Weights of a small mixture-of-experts language model, trained from scratch on English Wikipedia.
Training: a variant of SOAP for the experts, 306M tokens, 9339 steps.
Below are experts of layer 3 (counted from 0) of a mixture-of-experts language model. Rows are named router (the router's row for the expert), up (a neuron's input weights, with its number) and show model dimensions 0-223. Each number is 128 + 24 x the weight over its row's rms, rounded and kept within 0 to 255. Numbers have three digits each.
Before each expert's rows: a language model's description of what the expert responds to. This comes from a sample of Wikipedia text that the model never trained on.

# expert 18
Plural and suffix s. Final s on plurals and possessives, such as vessels, woman's, 1860s, plus suffixes ed and ing and a few inner pieces like al in alternative.
router:121144151131108098122136138088109089138166168094180139147164146124137105103127134102129167121152130116132156098131171144153153085127115104153087116153128140109098113126160181122143153128134111101132125099152107136144162117137113137170158097117112114151092114137146142070100107071119140094138075108152148139127104131114186115129150138111129075154115136113136088122119125109127132154113115158173151141106162125091131105124173141116113087147134114121126066150157109126121117117113082188102114096143119147130159157116088109119104127105121142133104127116168104103144147128117148137095138143098110104115148099173101121149139153117152093157131097178137099106157129146146122153125
up1:136121100126156128133137127112153143093104133121130152089133129111172139130143151134174108072105108104142099099174150108142115154133130125164105086171158125147103116175115110134144151172149134180131163150121135174126081163091132102112097120123151088116161132092108097114168124118143117121122123146111100130097105088163111171157148092155136131110112132101114139145119094168149077129169105115078122134119117148108091141122091088108166120097143150155135130094118145134123138133180144084120101165110109091111146126096131097151134171138086144124149114147130110117142124138094144133099150059125153119164124121139146161118112121136138132087141151114157116133122144120123160123142
up2:138147111121140167131144140164100172127084147161108121110120128121130097140138088152129086145115102129188152120126124114122107108137105120141141110113090135106153146118135097132127101180120123105108096094129108169098126142102117125141111142102093093130121146152136126134137155133166136107134129095086091134135150164140184154128145137136118145080109090126155125129117150109147154113168133141107138150131078083140124165157162136082098124099167137141141136113174181081117119164113131136148110135118128145149150103138116132160179088128134147159114101130149176090107101123168115117128144106125181147119123142096115076158144133176142137128109128107124144081106167106096105162152
up3:127120129124089142129089092114135106101150102115110123071104097094146086147142160124125120150148096157105140165096119160112153114118106161095158105130168135113123147100159131091139100155144138130110139155137197119173134116140157125145101122118118095121167144109145095117154160112128154132162125133104125154147169156153135073083138151163152168120164123099127143132064109133127098113128126112128082101090140134166111127137080127144154112102110116114121137126166122126172119132142134172156127077133129099100168130103129117152110158137109154133079101164153071102081140123097134101116155129105162101121135104100142137115128119105116151115118113138123124150131169116123154118145
up4:161122161117165159131114104164205141152142103107117141112129150110151161147087113182103129125154150114096119127104106143154099141122132146140093078146102132126140106153119121116150132156128159126036149154170124130158125101072144159150119138128144139137130132117142099163140156146159128090108148143125121136150122135097127152152149115141115109107145103129160149133143124130129141131149102097097131084127095137121129175095140143133084166130145186159120147087112139131087115109104104136119144134122115145141157150114091122127116107112083126159151132092142081132107126187135088136126115097165177118150122139082148135111116151142117115114148114131095138155133159142134096167142
up5:123119138103157120092112165110137096139113123155124136063103100149120150170101162128162112118133110197115124134131145165154072172159152163122138126085121122149131169164091071121119091198097125094102136159112115138153101123140139124137069110136125111149142135111092111141113137132128140145128134132155082112163119099146141100142133124182098102164102129113107131162154125157133129193127123126103082135133130111132161136159178149170133128111090114137144149133136121157123144113092105146133128141149092118148127165108135125177116107124094099148154104142094100159109122149153074097159128110133100115130137140124129114121128151145115130148118100125148133143120117135112153138140
up6:115115089150169090125113080142136131120102131102109150108101139145126148079151120131143170141104097200128124162142082085157103140111075167148149136124126160145102111165115067132094168150114131107121125122133117129195135131189149118144137130163178166109126170099116127141163143130131104137132131139141149120137091121167150104081108162117128117121082150126146133133125102146164109157157138113120147134141121125146126134108122134181144151109120114127141132130125117161048127117086190123125136112163124117162138134142098154138141136104125091119082138101062140124142126100146145114133145125128110134130122118151125124150123160138128105112104132086148127138127140108105135151111
up7:128146133098143114144136094149134104129125144133118179095133101114102084152113128107125115135092152114101112078096120128162122154163127152181150109132112158137106197155111156174094131158134118121145135139105121103109099140160168116093107087151126169089101093108136166096117152149147108106182124138113108190165121140122140120121130143144133128084137094153097111102151104146138130066117102163139102120152128098177079123142140115105114132095130088140131109137125148130149130144171151123118172094092119114157113119122152139112132122082081097132100127114144156129144182127119153120100094148161128098120141089125119105123164114122123137117088136118097111118136152138113123119129
up8:100166125130126122142110138177124167117093109110129113147118119124072160135151132113123136127093119116138143141136161127161108137134099187129148112109157099097128150144103121121178126144063139124118121117130139142122114115125133127069144127098135137103152184117127142129135121146119139080146121141150141132085108148131138168083140131122088148124109152126167153146152116081128062124111099113074100106186065143146136106132148060133110173118124142126110130128122108145141151133159129122065127119063087083153157133124127148147095122144134123124151100177134115129083134146124147136131094113168138148124142130109109126093121131131159155116096126128156135099136148130101144115151
up9:147131131136133148122151106105111145143119113123178155112146171119132115143181095127118093130127168167130093131112140100124164127119131158089151140102104118123095177137111118135091126158111152100151128130127135163163149104160149151116086140127136159123133093109146156146138119167109162143115115104130133111111115123174120142121104133143096151117103148124080118167149157118135109124099098097102118135104145187123073169119148091097135163105159145102120167111125150115136142079118092133131123123094131145178155156146184133117066104113129072099130158158125105141094157155121097184104114140137133145137139139147101159127145119115094146097122153143108139139125076164147126121144
up10:103148162156146153127128122123081113157129126117115108098109142143131141191174100169121126114125089168114097136092118152119098151144130133101124206085114150145113136107129121094161173105095113136120133145121166099203127141146132149134125134102142123151174142122133145117132117129191139136140078135117098157151163141092147134123104118151108149149128103116120105147144119073154120143105095163091125130140086115149163107138098140168155131107117155130126138131109151195132136154128124162135133142084136118169134138123161125156125167151150140108117119126144113114117133099148100078130158116142176123108157134116141144164133137145121162122111172116112111126132130097112119157175
up11:149101120121129122123177101123138188135150078124119108134131119116129131112139151128132136124148081150066097123127166105154128117121121171113125121134124109109160120118150081128175070146102145128141120139127167111115117198137148121084134107078123120107139163093086088153136152112170149163125116143117141146169117123114101147139142142156128115124087096141112135107126101167104146144105145116131136129145125130133159149107131112125140131118122116122110172143102102110103154104105135104146132116118091170108145104125116155150126098160145147175070131138158145148085137112146139088131118106141136172125154126132146131100096156133158130140134167161127080164111153081125127089059
up12:134131109153098108152125127138139152145128131122135105113128123102170131118150117093105142143119141158145107132097143162152147110115113159138131123110119106132095135130139140118131153143125027090100140143157160169120093125137117135114149127111085126103129141159135116169125108167167064106130161114144119126117085143181161115134128122136117119086098083142096110151073137147140126110191140135173115131125126112102129147114162137142131141109140082108141113099081127098163133134126146133110136115105125113150113158086109159078105139175096155190124152138146137121133107123133158109137169157120151127118156130129121143145159147125118114083127135095118133128074123098103131076177
up13:111119145134135135174137131091161120155118119127124106133088113081124163147133147065141131166108152105131147136133125101160095147161153151117118139145122139097135100140169107154099134125103052205126137125139119146151120149135139147132098128163153120099160102110156137157116138167099117130121133095117076120143108127086147159126141113166185148122101140112156142123151125124101170154139152150148082119131135123090123094148106114165176106093133159164111110129136148134145155123171128116142112125138082116126126182126126160117094095099119077129154117128128163113092132115170112156116148105113159124087137143131145117127117131111084137096117120123128101108128137149110077094108
up14:157114132111138125132119097156152133085127112141106161082136110123089155154100126122170171095101140155123140152102104165148144158115156133175144107101114137138098097125125138087108076145129122132126095120180157133099135135118144146172113124161128155110105089133122151128121164143125101113110130113139098112149111136154088168117135136101162128097136148152105145126134133137146122151144171101117118093145123121105117148094139160165153120149164132128061081130109130132120108109102114144119091179071147096150110134164202153140120154117125145101120145122148131124122138107134111148116113112161111100155151077108124107095072159144109141162129131106131160193114118107113132125118

# expert 23
Inner lowercase letter pieces. Single letters or short pieces inside words and names, such as k in Mak, z in Switzerland, plus "do" beginning double, dose, doing.
router:112123152104108069140132132119137106152198150136175134146130136121114155090117153138132142102138147113122154117142151144163174098108097121153138123136115111115089103114150172142135134122143106104104104130120108121115136096116122139162168100182161116127084130145144167081100101083104167075145086167144149099116091147127144109134153129112105091117113107117133143113130148111133118171117121147163147126116142145112137102108154130106123121144129120145146099147168093139131093116117073149108133145151133140117146131099096137138125097118116100127091127108163130080142157181112164147115186164119139131080170138157105125145159106115149126154134083169140131108145099137149123120174
up3:094124125093116143119124119141150119170156120135152114113063164102081144098117127152129103134149100151110120171152124117123161126137019143101173137138130119126090128087120146107125101133155123096120107157185154134098118150130145147100109103144171154075080148119139146100129139158116117139100150170154101142103130145149158121128159120151133100118110109148129183115127141156145118125128169119156141127111112121137150102129129100102101125103118133159171127126105109134118148103174078144134117139123126113144126079129185128153125099144138107107117140099076146133100113123136119127112130162162117127102117132123138114188147104142135108119174114081114159134136144133144137147109
up4:156092162120106130147139112142119127115140116121096134085128100128139141106124133099107105120105154146120145153112081103131156147076123116146184149120143113146116138060159123123106082094155124181122120087126144160153123090108142148132114124119065153116110159121134142149093147174101167166156143124117130141150192123154134153087109133106130090129082134106176087163153110108112088136130151126138159143147139140136132155142136122144124118149111114117129155087129190141091100184154136135103123167105159098132113104107090130143178152174138113117100167145105116109144134136149136155171115161112136109135110104129137127147095140142159102115136133129110159126154130129133125147111
up5:159127079064135127138090122158148147152133123153127093154125101105111143153143117122138100147111122149074131157142131134120108141104121142131123116097116123146112153094097144074169134161115120144106140122144148117119116124139123157145102135101135077144156113132117102154139133168138115130152090140113149061102142128147116160141113142143160122096125104157114158107153099155111132055111159069108179135141138130131176110124110123145122098125118145133112130152134147134129161099153068106129088094155125092153116116130119117130162137174130111142109165138183131106128160115129094147130147112074141128187099125108082114122097128123124120172150102161111158131090114114150148135139
up6:145110100112075156130120103166092116170148100090157107133126089143137140138104126143110086163127094124131071165132118066162129124129114144137132144135139136109160135151162124128128098150110133146114129164146183103168139176136155132108076114127123140066156107119094125152109107107127076123139129094108117113157087121089127128129083165122135126110082139151101139137119126141173141128143131143140113102091157117120119103140137118099072147135159125110097159091115115124133119163162135143109113146101101097111094123142150124153119121111119107116111067133120125110146123152098115119129116159122126177136106156128131152123110140096174092111120128087116146108148127116134076172160
up7:102088140140136115139172126150116139125122128094129127155140115102100146107143106154132130153135151165134054148115141115133117154148178134114130138142119166105089184124113125174128129138065175146122123141096088113116108126121169147094134137140102103091123115102124109139118087135174108117134102143134159115071132150142120182140111127126124149152095106125137144150103150172125128149157119079132127116170140139130119141133122132098111148095108153122126157135133152147190115084164100100094184146117129151148130103107123143068101178139163123082109155121120163129135141130135096099163130102160107128121129105130132128091115141120106119118118145127167138086131101088115093157125
up8:078084133151110114132154160165128157107114145121126107132115112131114163099148116107120108127115131143148137145083106138155084156121109133144129177118144161105130141169119119107141142152129149186140172162112145124107102155114120100105156165082151142117122118135137150135118126133152123082141145121139125146136108066154132102100146094128105106125153166156147122108127185163094103099170133086123083119169141077166138134134115150141163123131140123110120164140116131167128134147132143152164143141165113158142122123131141140159082111116153130115159122167129157130147125127127102145138124121095140141131123183147121110109121093194092145101119151095118172103120109068172160114130
up9:141172133148120123110060132113122132170113129128178086099082120094130118118149148120072139068158108167140116101112090127100130136125122133119113116135151152099155165176136099126130139157156119162120113153138151137126107130169149127121139134141130093144148151173135128148105128135161130108145137103146130137154107118093118117125144134120136122144130136134132124114113142138146089115090169106166160102154144113148094170118120163156129094063131178161101134168121136132143124129123114114118133156140120098147149140142134196150113149127106114127121147119134045153123111170176150106089144172149124143086110129177092142105146121136093103105116103145148145166137124136129111106144
up10:124174125105139117117155177112114141124122094099099128114135155085118131130121107157144099122137161145107108114117081093149150157143162106138123133123102141137122129122131157146114131138083158162155133160132138150094111149121126149078089130111072117061093178140145126112120118126153094097123103057108165082163153106100103136101102068141109142096111091131159145140157121156150101124171142116163116083131124095137146138139128073116100167130137147162112118114125138155101169117135085115097144100096134137114096092118152201143132144139129140094122133129120109132145109123119107115142140099119160136112126127102104146099132149149148146140143167112145108105108138114142147144142
up11:098118149144147110129112102149103142127089120133108146117088075146147161119121100109148076173173130163129134148141116061124109145162142176120174114099144162125116139138146097149111132194105160128134142121148166153121127163115135080141122110099133119115148105136106088177120130135111122093131149107164139121103116121117115144126113094138107134117132130138122153120151128121159122137136129152160153173135197131171092104134150133114140149146130135115105157127093116153126121126093129153154135121078124175177100122143138154125127170143155116150162140101155132141122118207117149170085118099123121120121127147134116126109108114159139108129079101106144081162099156112123129137136
up12:184112156116138100148169126089154127136137123175113114142107099112136111142170121117072119102135120124155075162149145130157123163130112150123132124109073134114133108148134150151148110133143159140146185122167140163095087136070164153126130145156147091119112137116140154116107137124127129131122181110140127106116157127119129133157114127150125184131111103118139135141118146093115102167110112151081110123101134126127130112133123159161178156107168128172106109101079141146126124120110161122126107147129106135129119153106148159155094117172149126135148150101129159103094095124117084125146098095078120097062136100149150138126128180156145156147136103111174124144104150139111145137116
up13:112128114139108152110125121152125139126103132112138113119134117124143139130121117165086147116139099179126153100089090087136084117066165158092089165147158190143136127164145121137119098129075132077117104167168134160119150120145118111141145107165137120132117130140133130115109091143143123139090145131127099142090137127131140161126145146133133087051169089159151166130108071114110112131139157120138179153135128131142179118182162143184120128109131132122147160094157105129135154100081155147121131144144093115122135136152153108150152133133110112105113108135137119125125087114116133104127123167126143122139114145075147097095109106110095101130154116134162117119091146106108142114111
up14:161116122124148198147137122162141121174153124130140118075142126111139160116155141150126127130109140128120093121122132126144137166115130130117156141128158109126119131154151128112121109137136119140066155156133090170107143113118129124112129147131138093106126185102158104111118114149123110089135159129138162106121136142129111139083113140076135105099129138117111167114146069114125107077087141076167103142129103154152141094149133098138098100130130109146159096084136123095135114122096147095109150154131098120215140118173159103150134129092121158124138152126149210121116121085134109135162122158132108119089120127087115114092121129144088146124097135139153162109121139116128129166112
up15:090123103115162157108158123118146145157157136133123104127098069115127150157122115120092131080125109167114116143104102136138132149129093134109141126142139145085161144123126096093139124165094163160125130129132147142107118128129130134126117141145174122130131103075103110095137108157157137112117134126124090145135117163146121122116105124110120166129118104088115167136142096089128127095085173127133076105139093092088144175154127109119112136117179143090129117161080127156093118143140096102129114166085146109131140105119145118143137133106160131101132107162095080159154135133122186122116128098109166117112108162097075134131088105114151163093113132135121111105096123153089102169167
up16:147117091112112140148124101134155143074132122141112152090139070144130141138121099150090117121123145116110045102152110145144115172100129108112134129090161130100163106118124138128136132158140093147145152116112142128147144104173117102100154138137159145092133111125115158112126101135157115107139137102096152155120117121157087155142074166144090140107137138142111118129138094113125129134153117095131151167143137153134098114143124147134090143114131170159110183110067130161175115100108100169126151123080138151112142110120107131140150164135135131144131140176115117144133138149120124095176142131128116090125096114108134146094103102152093089138141108076088170147169095143098110136104

# expert 1
Infobox and table separators. Dashes, pipes, colons and line breaks in infoboxes, lists and tables, especially after Location fields, plus headings like States, County, election.
router:127136130142152156112092147143146169099087120126137107136143121122113117132079139134155124162163114119140110140124185111151154136126118110128138088150096168130123095147129135117150126083157102127133117152123147153117112169111130169152125121146130153154177173125125146177179113131111135124156101100097127121113114112113118146131131095123106120160122154102124061137183137148124128110118084089149150137117107139094087164102118121105120136153170115129161148143096127150121141159118122143137149116120117116110143117113156120077164103130109125147125070104130093150121124150133112107112136144131116114052196137112198102139083130175159122139139136115164110175134124158128141106140
up3:109137085144165145136100097153134143172120118115088117137121141093117080134168158124156094116120109159117136157153131126145110120139125137095127098162126130162157129097143146147137084187121149147098153159137106166058130137069152168142162125113084138080147110139119128146136075068161094117129095119105102107103141166113134103127107150104136141094084171108133149147107147108153109112146135149098145133138138131130135135121143115133122139146161107161131108092127117142153104133127115108154100112098129150112127081106119155169149145152104123196100123103123093114133141120135174115122135129139145128107135077126155097160155124105151139142137126123107129094142120140157167120162
up4:122123163105139180117118126128143097126112112157122154122135150181154133129163134115149114144119112149163131165153133082127127132126134144101122171121096139117133149141148137142130127127114114126093126141144150175081161158130132123145159139099138165166144117125109106182148127154135137146146134067145114113095127147109128140118172130132132110125155105087073130153150126151141094079107130161147140124146091116192175107117144128119114152125143080146141130114174139097136116129174135124144127171115157163140119175117140120135087093108162110104113113190132133119164137080125103130128154126113138120099145163068095168094112136096159147102129156148130104170110146157135095108117
up5:184152168146152123095116117140152101145125144122131079128095135090092093122137139097148099115127080162115109110103175112153101101130127129137151109113121130139177110141125147141148131143120120128105124205123120163124144103104128123114095160139082167152166138118124136136115119188178088160173140123102122158145132162122135132160119074152098115157169108094148147121145152170138148102150115122076103095156093136137095148136117136149136175172116111125156169113098131118097160117137112156149138095102118127143130134135112152156174138122096093147120165148097154138101150143100133133116139101126137135092151119079121120150127120146124107156113154132164120130100142103140117131132
up6:125121104122134103148117117138141150103144122134156065098127133163143147124140146121141116162154113156131132204150105099139129159122116172122113144110115159144127083150063137132123130135085116128106155090139131160109164151112091144131103130108138117129111140146137118141145136122125141142139128107113143104122138149117112111128127115152165158135125137139131092146145116140115118166119084123113160159126149110124126145138104107141117097165138161140150110118138136171097172168138149118130159114164145096132120127188168133119097127111144090162161119071092139158147146167109102102126133134090087163096121134149142158145058101083105161121085104148140142127082086100176149097152
up7:111148162161078125116149143139136110122119148138135130140072091096138113135138104130117181095151172143123100157130114104143097143093161143103143061147111144128129121118161184135126093152112111150131146137116105151136137129159169175144135111132072140154132120104090122140106128129093131157119126135107071123080112164133105085120125154126132139149140147175129120153167137144158091134144132145109144145148114115096138115130103152145161154139150083143119130165181120131146117104163160136106185137137084126100141091127103124118140114126145100124097092103186124129123101138116084137170175101146155123113150158132147145163128125157115146118157149147108152104106094139110125125152
up8:168142122130128169097137167161127145123144089128122167099091089152149083109114121127138135139135122095141135146125092121082145113095147140084143083163139101096146123154132148150103155150144141109157127166067137144080128145111097171113139092128127102130149141132171135116129122123124129148115139097127097147127181114148063121149082121158110137093133124090115137107117118136125138107157102081118148086100098159167145108132144132133083143109133153095149109085116165128148123139090139155114141133112147113109098130106136144082117099105105100121098147112097115151099130132209114123136162120116112136115172116127177160146127110119118163129149131125125127117127160138106116119170
up9:103095128152143126145142133129179150093122109134126134126111132128108109163162114129150110126142168138116085087113092094120146128134118126124153174137107141145124136130128142137143121181119092170141078124140149129104145152103133103057118099113126115128117110081147108138148084140135118093142142139135146139109150111144087123147093083154182132175090138141144129153163126191171132129154131119152158147113130072170111121131117114111152137136127140115142128120121099104151123108103140096147156122138075081101117119105171141130141113125149109130139100147111161110141150109109090116110081121149174130192163096098115159142138141135083107113105074117119147117107115165101142123129
up10:126098121113114125112136156100106099142107101181124132151125131120112192115157115092128139105162126150155103160138139087126156173121144167115166124174159132099162097113150132115103108193124110092130178118128158093143134124122123093119171143126128134140119114126164117121139103118119152094137130133070119093134102137141109120140127143142105115123123128091142107166136125186124104137126092143150132130120076148185127102143112122115094167137144127145112104071095130125133134125175115134117109158127148112097148096082087165115156159104085120138136148137118121147138130174158123112122099076114132090091119170162135152136144126109122159110142138139114089134116100090116169125137
up11:133147170110144099087168121150107117117129132126150100132095146103127143136140085101165173114140080101080114102102125103122119116133154142136072118116139117126128129136113200102125134108116169133079138149164119133091124136085075135151111150117113088105100128124100092146148126133164113157163153184128145125101109132104130115091132119113112128065141148135128115138086130139149113117107095091145132134121150155134130104154142151141136165133137150084083123111099109120111195111097140129097157130096129109132127132137108137132067097180104101108146132121116095114105126083126126127104122123130127097088146113126140141093108086123144111175114116143135159140091130125132156100108
up12:133093107185163148151023140152147137139090091129114185126114093145145137153115134122127073116133104149139160125130113092181107116139109137127163101092133124156134156129121165105110154110127154152100140080110104163141140143106120136160110129124134139149081149127125160143110128125112170118129165118153147113144113122124131136114128148167107156098121137117165100154127129132135125161145120107116147142159108121141132127122168132104103124103115142116110096146096126116143083142123117110125150139082126149158113094097166190182164100146100115110141129111143114155132115122128143089164117159108145112062146103088154125105126099113127166164130135118133153118153145117108104134160
up13:128088139124136124136126122147102176145144086190084136145138103171102155102164100134125120139150131119141110147088149067153157124104111167121143171138114124079123146112090132084152145100135143102116158187129140146083126136088119107137123144122149108089127115120139106172097133115140160166141145113102138136123145158109095103132151075139170134116156120159118105164124162163108119077081146115118130127171123119117130086095079137147128156115176115135116146117112113089164117107105108098146144105118136132118095130113126131149157135178114151104137132155125146155134105081113139123089128176097108164080130109141113137110121132126158139127129137110129114119137081132110105127117
up14:139149128097163121114136169133111137126120134123123110136137107171130099151123144123131173136099187122127092136135099104121132161146123175114152119089120126102190135106138130097120120142147126134112123153154129149084122109122133116126133118126131111075164113121133120151163170147111122140132111101097112143127148118112184098103169167159103114123116110106117115132111103148132142108116125091148117129131177102107117137127105142132150169110089139145194151125078117138161160141126147108112157097137083115145092099083136063119154104152112146092120112099122157143138157129117060152165114121104127097080154111140138169088122145146175137126112134141145125145115105174162134145084
up15:105100139126164105112142148101127105090073097128177153140116101163140150128136113137107182124099092133139112089101104095140076135077148131145112145170099132144102134149169119120133138172119127165117091116092111101154120177136126175087128128080133138078117132139126154156101116139153129134162114177108128145084106131129146152105121136113107103144123116168144160115145119145125132126127088084175127109129143163137154130141150163122106115141140138096107193124109126171164106116139081160139163130102142150114122141134108133102150098128119113111146144084111112140167116118122134126142124136122154124188125128158178126128125102115099124136129119131163128152108122101117107143071
up16:118181113100159109128184183126105120143145165140155096120110133124135089085053122130131129161140120161127119135132124092107091119129153128069131126123127137120156131143107169171143122144118140146134166175114136123100127114104113149147111121115135149078116162152121114158142138175119121126114132116125124131136125167077135169142132135120155078135164184138121134106163137121103149119096109102076102101121131127161179131136135117120159140128135142130085119171143111140123096169092096138135120117136128125122108178135141157123072106147109105138114127100140159072123113126144151167148096126177123114129132125129168096122100134118143186145114102110121148105108153140141109149140

# expert 21
Re and ri fragments. Inner fragments re, ri, right and leg following a consonant inside words and names, such as st(re)ets, Gilmo(re), gar(ri)son, col(leg)e.
router:132133146124109099144126149097110089148169159112175138140150119139139087091122161100140159138161132105119156103129184140168150089116105095150111102153119145121091115127172186125151144131143106103130127097136109122152163104141107123180158106129122116152080112137171133090098122085117146105132094127153151141110107125128163114138145133121129083151122144111125079124105132124128140153121121153172137138123168128090133105124185145123131103160138129120125069144164107136129107131121076171105113093157121150135167173104077106132093124105119151124104128120170119089137154106118154141097139138106119090106136104165109122144146152100144097150135107174133096113152129149149119142124
up1:095141124105115114126150138139130143129116093159098118126087127111140122153120134109088115120131106199173142153114119150108152150129111116163155109138130151156114094162186165154157160133078130125104111132133109109152123132138146101111104113110095126155133142148118150133132130160114110102144138121092118115134115123129128157163157100155114104081143132136182103123116103144136115092157109131074136095152152056139150135150101111112193149118129133153157103077116115145157132082128140108101098084085167131123087105131109121118140173137151150134127151132137125150124148153163192127141128076105176117136121143161133118116121091151126156107115171115116151165119118119113149116122
up2:148094136107123144152098150146119153147103112110108112077114139096165168113132090109086149121120149103146141107117123110155120160142047119142142154174113142129123188167144154156153109135109124127129102124189147136092109114143140129128174170090140146143084137131121109126115062123166094082154107147135085159090109119120143119128090128147080171126146078123137117166155089132160086107115163149134150112135125092109136114143112147139134135146093139162131117137111133121122165134154112096131144129122125140142134138112110126113128143130149130107102156135118116124100150119119092133134091149156107113132081105120101156129171152169091126118103154122162119139098091112093112146121
up3:122158131108130165124168107127129191157080108089118137118130146096148129109140135114079131132150141128124141096074102120150120148100117163119162122163194085142176177102105127122076084133165144125133124140138135139126131106113145098159182123144152129152127100136090157093109170116145136119117117103104106126132137137150113110109138115131131055097125128130157148098107113132121110109115148145129135131131118144108107121116166147136131153167125141131128065131140142107165107123129141130136095142149117140160125144143166161112126093142160112139129146108098153110107090152152126140142162187113118178155100094166092122143145155148122105146110110167138150125147112101139168172132
up4:159134125137123136138110161143149133102153138137129132123133088142147099132142130110107135179130101196135140137075107063126138119117106132147117138105107127127132129166087111126108117119182149146151144134126153095140132119157121126139151147120139150097164123137134167138132150088130106135158099143124101118149116197142130129132146129099117120137159132090149152089161101144089111107152109118135162087139082129125145168124091115138149111157079136148144112128111138164140107124132142083102103123117108105151114147152121209131162163114183124099062119099125108087108117130125093153122124120155155109101092115125176112120136151109089117112122140148078124095147124150109140155163
up5:139165072139144105138106113147157097096121120169107101117098141144143149154131144141102113173128069121137121118107164065126113172141162134131137129100131192121122100145087113128118114105100112143135096127156149116147078129171156145126128127177157161144125120136116147116128145141152145122177118129122166159140101150120127137101117121119082115106101091135143119149154110126126097142135147138137144128136085108136161114161142148144125115115167140135119101095129113079083132077095153146101112143112141096144114123097157174140161127125158138173103144121145137112123103144116052112124124122160156160125143103115085121116125116108143136078156114169112139102106093115098148094137
up6:145137171139102149138154125155124118071136119089182147068091123138143157124130112101135089147105094143129098132137164134084127132118096120122107171129102107161084180140107101111109131089135089063098144112163123104118138149161129126065140141138139112117152141069148113100178102107170134093129120141087121137161124115113084102109116190140101148104132087131134136157141119170144123110171106168124136130070162124116101127164096136128122114157121126128164115133101125171138093087137104141127155095098098124126096087128111149182140141141111141116125148151136119131104131125145121117129141140165121130147123131149141116124141102122126158138107131144127126136135115113135119135111
up7:161160112155110139107140142172098109133132123100098120159122159115164108122140090105135127128123137128138141115135200123125121130123122109120149146133095147107174147164090127154121110129110165141132179110138175110139039138149127110109153136108107113118169136112105128134122139122125137115114137069153173125151119149161175099150129156150100142105163107127131157098108119154118135154133107136129141149171104125133133126156101142123124076128184110108104139114080153163117099129129183155123128140123129141142116157084076125103139125153157145106127120136130129123134147160192123098189132106129155115111126143172116114155102135128128142088101145098118160160151096121100087130130
up8:127099095125136136122129104103167176150139071121127118144147099164123132134163107138161114172151124127092146155115119127122129106123148098153118125121128110112133151096110111124151147175106110155154138181134148128103116144133158097128179157116169101077119119108120097134145136115146174114144142053103135129107150127152142154126123114110127166147186123090138140120106156129095107152135126110118078103130152153112116131138066085133120123119163140111108159129128084066152141130131118099126125119088163124159127126085161145153125135151179126147118148145143119160124085148137168090159150129100116142130090109124094129102134110091120135163138127145151170104093127136154121088124
up9:160124133156097139109118144109115186126127122061134116101115134132130170124117126106126115158122167084127126168147128115092115130115123185160167175113171155111111163109118106146142087124108136129111148128128195137093127134088145123134160101096149120174136140123139119113142124111140130103091153136123147098133171103123133118083121119118141136125109140122145095116120142144122144132166143123118139154174107140106075137124135082122167109119134194157113094103075167130140132136139167112153141088145119120161142162152126168122118196149132129139108086111135123129105136122138115133144158173101108156094103196137119106141113116164095118101115127119134116148121150092119141129139
up10:126089111086137122151104142129094109151142111122115112095117108109165097187094058112097120128125092166169128096125146108147135146115148116147137130082160128137118131132127134140112168120128146110119146120071100113143109108094110107142099182104121159108183125119146153148158114166166153123129111129110134119139118106151172161088132198162134110115118091138115124111077081143140126154130155181132090130112103104106109128122158122139161159096104146136136113149112130115122112105158102098123149124081154143107160109130135169148110101179103139124156158135146118117109085151101144135111113139140129103168098133119155139107142147147147076127111107152122125141100142126108147143117
up11:136152135151133125156126158138125102111123146169113137127132133168132135122123196126087108113145092135094103173111092128119099099124141169145180151108143149097127153117100112113135127120135083133082156126158154139096085136155121088121165138138130130140126147130135131073093136106136143109085105120118116133135128150065093162086103130158147154122139113147143136121152145182133131184122132157158125137158125108166105105111145132100171132131098135112066137116162135140151124138150144120100143101101132089109127113092203126110096134173112099135160165163111146087105121103136123122114112088111145136089115082126134118133126142103129149116124135136149124072123128130094154132113
up12:146131116137087145103119107159125147092075102119160152121116140134137130173144124181139182114156110170129141116160146139099118134123186105123150138134120098163175115118128114132134113117084157097129094141156150173124178190101099103151149126153128129089062108153133130135172154127163086123122155146079123142152115151140112138108123179099149181097124093126117158155126123155116136124127084139119108148137121079124123142105111140132108153106153140128080107148144136087081119123129150104176138098096163129124133122127088130153157107121148155115113150157163123130087117112115113119169119130101105140123127118134160135114124142084117116148083119108129146125132133139156134122126
up13:140123103112110142102117136117112115138118126150134095151145113126174175135123144118130116129161146131110138118081093111136127153155112121138198127118146139103146135122082123121122086133115120117104160151123130103097128159183111133139104107116088137067134111127128091141134129128141114102114128124103103106180111121177168093158126145141178177104135105122139102149121169153122123131147167174147108111154129115102145109104113107161134133127130106122103138120138150114139097108119107107148118135105126112108105099163144118129073142087106148119166104118155084139126121108144109099160123089120130116160115144109113193159108113119145111067111129078090188148118140166097144170164
up14:115147120107121123159128113149104150154119144135122119127158125144137105136113084114108159155106155150144145130143095142131121157169125107115107159118105147136151133144132146148119122145081151147090139111095138141133164135079119111136125117145097110111143126131126094141126106150154126165141162135108120132152120151142095139109128119121100171129200070128134137185149163131073081119143152141124173118126155114121116131159127170168130115131119137178101099100118140115133157132137186180117146125099091120177091072134107121140142137105137126086139144119141170137103147102140121108171130145138187127125099119101132165126140102072168098119125109118114159129081096093100153146156